Experts of a small language model: 463M tokens.
Below are experts of layer 4 (counted from 0) of a mixture-of-experts language model. Rows are named router (the router's row for the expert), up (a neuron's input weights, with its number) and show model dimensions 0-63. Each number is 200 + 40 x the weight over its row's rms, rounded and kept within 0 to 999.
Before each expert's rows: "comes after" lists some tokens at least twice as common just before its tokens as in all text. This comes from a sample of Wikipedia text that the model never trained on. Tokens count by the router's weight.

# expert 17
comes after: "\n", " |", ".", " =", " ==", "==="
router,215,231,185,200,190,190,183,129,163,217,194,167,240,214,260,270,226,205,261,285,156,224,178,192,229,219,256,260,212,209,177,258,174,173,196,244,177,151,233,194,170,191,164,237,197,238,268,171,117,164,278,214,230,151,234,233,178,150,185,235,144,123,180,245
up2,202,184,221,201,201,212,234,132,230,193,225,198,165,154,111,151,194,219,247,176,238,216,166,197,233,202,225,215,172,161,236,235,221,167,134,204,203,256,169,179,134,188,108,179,219,235,197,186,240,181,204,232,239,269,178,110,135,220,223,173,178,153,221,273
up3,250,181,159,182,193,196,299,220,182,190,228,183,152,217,204,114,232,283,236,203,169,261,149,202,175,212,149,259,270,188,192,204,236,245,188,193,303,183,228,223,229,205,172,201,216,167,161,203,126,217,244,158,245,276,238,204,172,135,164,187,242,169,236,196
up4,238,164,192,151,226,241,182,123,167,190,203,125,195,218,214,173,201,191,169,207,201,278,118,154,198,214,314,140,263,194,222,202,189,257,186,135,168,220,168,210,221,201,174,200,201,211,230,169,246,223,228,179,218,210,161,160,266,200,181,212,99,214,265,165

# expert 4
comes after: "\n", " p", " P", " T", " c", " t"
router,245,169,174,221,242,306,206,250,219,249,125,218,250,207,243,179,224,180,217,208,157,248,181,198,189,307,232,218,191,226,254,245,231,173,239,247,159,162,274,220,167,155,216,166,314,157,196,117,157,179,247,129,246,216,161,223,206,303,149,244,142,188,186,136
up0,211,201,227,185,222,229,275,199,200,252,228,188,168,203,305,253,168,196,163,256,201,187,201,145,238,148,153,197,232,216,237,201,195,155,207,210,176,135,211,208,143,190,180,144,238,152,150,223,278,233,250,165,124,148,194,179,215,234,244,196,317,136,199,270
up1,147,155,282,196,168,234,155,129,235,164,149,196,218,142,211,234,182,222,238,250,253,185,189,195,201,236,214,201,270,221,237,185,179,253,196,201,187,140,184,178,204,157,147,155,253,224,196,127,199,208,234,223,238,276,192,159,228,176,162,188,224,196,204,162
up2,189,206,191,205,195,216,183,207,158,235,234,162,166,172,218,115,142,201,230,267,148,234,195,192,270,201,229,129,211,195,138,249,161,137,209,199,167,209,180,148,257,209,273,174,268,228,245,210,133,307,164,221,166,237,278,144,189,157,229,215,216,223,272,176

# expert 8
comes after: " ", " 0", " 1", " 2", " —", " 3"
router,187,156,174,195,248,154,138,200,191,190,173,178,208,219,257,213,226,199,249,189,169,146,200,149,217,224,153,216,220,192,175,230,166,221,235,222,244,238,159,203,177,175,200,235,249,201,169,246,189,220,243,197,195,155,232,173,243,244,172,272,136,93,296,178
up2,215,212,236,207,178,185,255,194,165,201,209,205,167,243,95,239,167,200,244,218,141,183,140,217,231,217,291,243,213,139,169,268,225,188,254,199,239,192,182,172,244,153,240,179,226,192,223,166,242,204,198,164,278,224,154,257,248,197,245,232,176,218,155,237
up3,236,188,232,281,286,237,207,204,206,228,154,225,231,244,171,217,202,221,204,133,156,222,101,198,164,216,204,190,203,177,187,169,254,196,191,228,143,222,198,231,146,218,133,225,211,198,258,254,129,177,210,171,297,275,244,257,218,305,145,151,189,196,234,247
up4,177,158,198,198,138,262,175,198,288,203,152,211,258,207,230,152,149,274,175,279,223,162,217,190,175,185,172,196,187,231,112,234,190,198,216,149,214,205,235,253,173,223,209,206,221,197,227,174,201,247,221,237,164,202,287,249,200,230,240,169,261,244,188,205

# expert 9
comes after: "\n", " ", " %", " Year", " Candidate", " Party"
router,179,175,149,139,210,146,284,283,161,123,165,191,186,183,187,190,264,232,215,157,242,162,143,235,191,195,192,156,320,192,179,132,243,201,247,230,247,170,154,174,191,157,217,199,190,158,140,168,125,225,230,208,259,250,197,151,185,248,148,237,251,158,215,147
up2,208,210,232,207,221,207,235,164,241,180,158,201,248,243,224,227,193,176,191,220,204,204,177,104,193,135,262,185,236,221,201,211,153,197,250,238,161,167,211,208,179,160,199,191,203,170,208,192,109,196,136,223,235,244,217,209,270,172,227,268,135,214,156,205
up3,191,165,199,162,239,241,235,210,242,218,210,254,205,250,206,228,148,250,173,175,170,177,163,143,202,202,199,133,203,237,214,162,215,195,207,199,169,165,197,175,195,142,119,195,211,176,269,205,168,171,211,208,210,158,203,257,203,217,192,234,206,190,278,292
up4,220,239,220,170,185,143,237,233,191,180,234,211,137,246,225,149,206,208,169,205,151,139,184,166,172,202,240,184,145,211,189,211,160,239,147,184,198,149,173,216,152,230,185,233,199,165,204,218,141,141,182,212,190,260,182,190,245,68,202,123,250,185,318,200

# expert 6
comes after: " the", " a", " his", "'s", " for", " in"
router,188,170,188,124,173,130,196,178,168,221,174,152,134,145,170,252,164,190,206,227,253,154,164,141,171,152,166,215,229,262,224,227,193,228,225,325,237,182,148,224,182,224,219,175,254,149,189,124,166,170,130,235,291,168,240,222,172,236,154,201,265,164,220,213
up0,162,214,196,161,229,236,206,286,163,193,195,206,259,173,262,162,324,228,196,204,212,223,221,214,263,238,181,227,262,199,200,168,160,213,147,185,194,188,181,177,177,194,189,204,229,221,157,265,219,201,268,259,205,144,191,132,171,164,236,166,228,169,196,221
up1,200,199,216,131,184,187,237,227,221,212,197,242,220,189,173,253,189,264,203,160,164,154,231,228,174,169,160,204,261,92,171,210,174,219,230,231,224,192,123,150,156,135,190,189,241,265,167,169,177,224,199,201,235,151,252,261,221,225,172,150,122,207,191,199
up2,133,211,240,192,233,181,203,148,206,230,154,232,288,150,192,150,109,209,196,182,198,279,227,144,149,211,194,209,202,158,92,220,239,225,201,210,135,206,210,194,186,201,195,222,249,221,183,200,241,198,266,158,280,234,253,146,191,269,268,168,264,140,279,155

# expert 23
comes after: " |", "|", " on", "On", " 1:", " 3:"
router,150,206,183,219,201,214,173,162,244,195,136,161,219,248,135,229,207,173,218,235,187,140,185,169,177,209,231,179,205,173,217,256,239,258,150,150,214,184,256,209,207,193,152,235,231,167,177,179,105,237,203,196,213,203,205,178,235,268,230,165,167,159,224,215
up0,182,201,184,209,235,245,207,225,202,167,257,178,177,164,236,253,174,221,170,209,176,214,227,238,148,205,108,149,192,175,157,199,203,177,161,178,214,166,225,229,189,245,224,158,224,171,144,162,277,193,180,161,198,190,255,106,225,234,197,195,204,158,265,187
up1,192,159,209,216,137,245,215,186,267,182,214,192,232,184,258,235,195,214,208,214,188,179,224,155,192,238,190,174,246,160,144,228,216,192,260,240,182,248,181,186,242,203,237,224,223,171,218,225,211,182,170,199,195,186,110,223,297,214,117,153,166,198,252,239
up2,189,231,259,153,224,206,236,182,209,152,195,239,182,161,215,211,205,218,181,230,159,95,224,128,240,210,123,234,237,218,140,239,243,202,287,239,182,109,238,285,279,245,174,165,161,190,153,160,180,269,97,271,168,171,172,226,203,199,193,237,233,197,237,198

# expert 13
comes after: "\n", "\n ", " MF", " DF", " ", " 2"
router,198,211,153,183,234,197,104,240,255,175,200,153,198,155,229,195,171,235,235,194,274,188,142,161,252,250,239,241,195,176,241,221,211,221,229,180,200,124,199,166,218,112,203,142,239,228,163,160,80,237,182,203,223,157,236,129,195,225,191,194,202,149,187,231
up2,246,224,179,174,165,187,235,206,207,188,222,223,169,177,169,123,189,250,283,209,144,241,249,169,237,161,208,231,204,134,242,174,189,184,255,200,233,148,242,251,120,143,249,161,266,243,316,193,205,197,158,210,218,250,167,232,152,186,175,224,216,203,267,230
up3,215,225,136,112,183,184,201,227,260,169,185,181,114,206,171,121,208,189,154,229,127,256,236,226,246,209,201,201,226,242,227,204,237,169,232,186,149,167,217,119,200,168,178,177,209,268,249,218,114,221,178,238,206,167,197,189,220,221,182,230,204,163,206,278
up4,245,205,172,134,232,156,257,168,95,224,137,218,167,156,109,250,200,205,209,200,188,190,69,110,284,245,183,225,189,196,214,207,175,235,227,207,188,183,156,165,205,164,159,215,174,157,209,174,238,142,185,172,189,162,240,238,156,177,184,155,195,160,176,274

# expert 5
comes after: " was", " the", " a", "-", " is", " were"
router,182,156,230,169,204,203,224,173,209,160,214,129,132,191,139,218,213,213,210,186,293,118,193,157,184,224,146,245,226,202,192,248,211,225,297,282,197,210,175,197,144,129,214,162,246,133,192,200,171,176,183,181,215,178,270,189,170,234,190,204,205,188,240,106
up0,264,145,233,163,228,246,167,210,165,206,171,211,213,196,176,246,195,175,222,218,191,175,182,192,219,189,177,196,197,195,207,194,215,217,206,218,242,203,162,270,210,180,240,151,227,223,152,171,165,222,195,251,144,224,183,185,216,275,192,233,167,175,215,183
up1,135,226,200,82,179,223,213,147,172,242,233,178,125,77,176,230,144,214,210,194,134,232,179,131,248,236,189,146,227,223,209,185,150,217,249,250,216,220,175,218,180,205,205,232,259,199,177,169,215,183,272,253,183,126,281,147,173,155,158,228,147,150,240,172
up2,202,175,183,239,242,205,220,163,160,172,204,221,228,196,148,223,172,220,170,241,157,206,185,181,221,232,262,224,193,169,185,185,198,237,134,186,133,177,201,124,194,179,173,151,192,212,279,139,127,252,65,172,237,157,213,257,218,279,210,247,130,173,194,99

# expert 31
comes after: " to", " he", " was", " and", " not", " also"
router,235,135,262,231,202,200,180,193,190,202,241,133,242,223,254,182,250,218,173,178,253,191,171,259,178,214,202,266,248,175,196,243,185,221,143,171,180,152,171,301,180,157,230,175,278,146,175,136,196,175,225,226,131,167,203,245,162,283,208,277,195,136,179,201
up0,231,174,205,204,230,241,128,114,153,183,201,195,195,249,230,169,177,215,238,175,241,217,153,221,236,252,151,206,255,239,140,178,258,166,307,140,210,203,144,145,130,139,224,201,196,187,164,224,190,231,167,208,160,165,137,207,227,149,145,234,227,245,236,168
up1,182,168,244,170,213,247,217,222,210,200,204,213,154,171,238,170,244,242,168,162,217,208,181,196,230,191,169,271,177,140,227,248,194,235,106,159,168,256,164,224,190,205,220,213,289,159,284,237,193,278,292,169,187,248,183,215,165,186,238,223,274,214,181,145
up2,215,213,232,209,254,251,191,216,196,204,109,173,288,112,246,146,188,186,218,195,203,184,231,190,262,158,168,239,229,187,240,194,237,166,130,194,226,181,197,269,216,167,181,155,204,198,184,220,253,182,240,238,222,163,163,193,154,237,195,138,175,194,223,187

# expert 19
comes after: " the", "|", " The", " World", " National", " first"
router,238,112,141,220,179,216,231,165,243,226,190,170,132,164,178,238,221,211,214,125,178,116,201,151,227,183,214,253,239,215,214,302,233,244,226,165,158,175,191,322,229,199,156,189,186,190,198,132,213,236,226,147,215,196,173,166,261,229,261,261,204,172,203,239
up0,235,146,209,191,203,156,192,229,144,190,188,158,165,228,222,224,196,173,166,168,182,172,240,132,198,107,314,162,253,147,225,218,171,184,230,178,215,252,174,149,183,118,192,190,216,202,171,153,156,172,230,199,175,144,253,107,225,225,166,184,178,80,179,238
up1,239,212,201,138,167,140,207,224,268,198,211,228,218,200,227,156,118,165,176,211,185,145,134,208,231,235,119,191,243,180,219,250,151,186,200,193,185,218,171,183,128,163,98,214,161,179,188,174,202,213,282,203,272,195,170,214,210,113,186,245,254,200,283,243
up2,216,201,220,238,249,187,261,175,161,205,165,120,161,262,227,151,204,205,222,223,199,174,128,216,149,286,283,248,221,218,196,282,161,231,249,212,245,179,146,200,244,166,98,157,161,197,166,202,207,201,158,155,224,223,198,244,147,177,151,177,196,218,254,207

# expert 25
comes after: " of", " in", " the", " at", " to", " for"
router,231,113,198,188,183,166,170,193,101,185,192,136,196,235,216,222,234,144,245,162,262,148,171,227,242,209,152,226,216,210,144,260,188,208,166,218,206,214,210,182,181,193,235,226,261,263,197,153,143,302,271,204,287,123,213,152,256,191,170,184,223,239,264,147
up0,167,175,232,205,207,149,218,259,243,170,242,138,196,166,202,201,232,119,265,240,253,221,167,183,200,267,220,237,172,149,248,200,162,211,113,178,145,175,172,233,117,196,164,123,210,208,194,200,137,247,175,217,279,194,238,190,233,169,174,189,188,181,237,192
up1,136,184,181,186,189,228,200,165,248,136,200,250,89,200,258,183,146,231,262,151,208,228,212,194,179,186,209,214,130,244,150,267,150,156,175,116,192,134,248,228,196,225,210,190,249,179,177,193,178,153,205,207,242,126,236,221,219,177,231,192,138,239,236,199
up2,213,166,183,216,311,178,267,163,213,227,224,251,172,117,212,208,196,253,204,243,172,287,193,190,195,203,115,212,219,196,166,203,239,220,177,182,248,193,257,302,236,156,232,283,242,146,212,231,195,163,174,167,184,277,178,134,186,259,259,197,207,172,247,207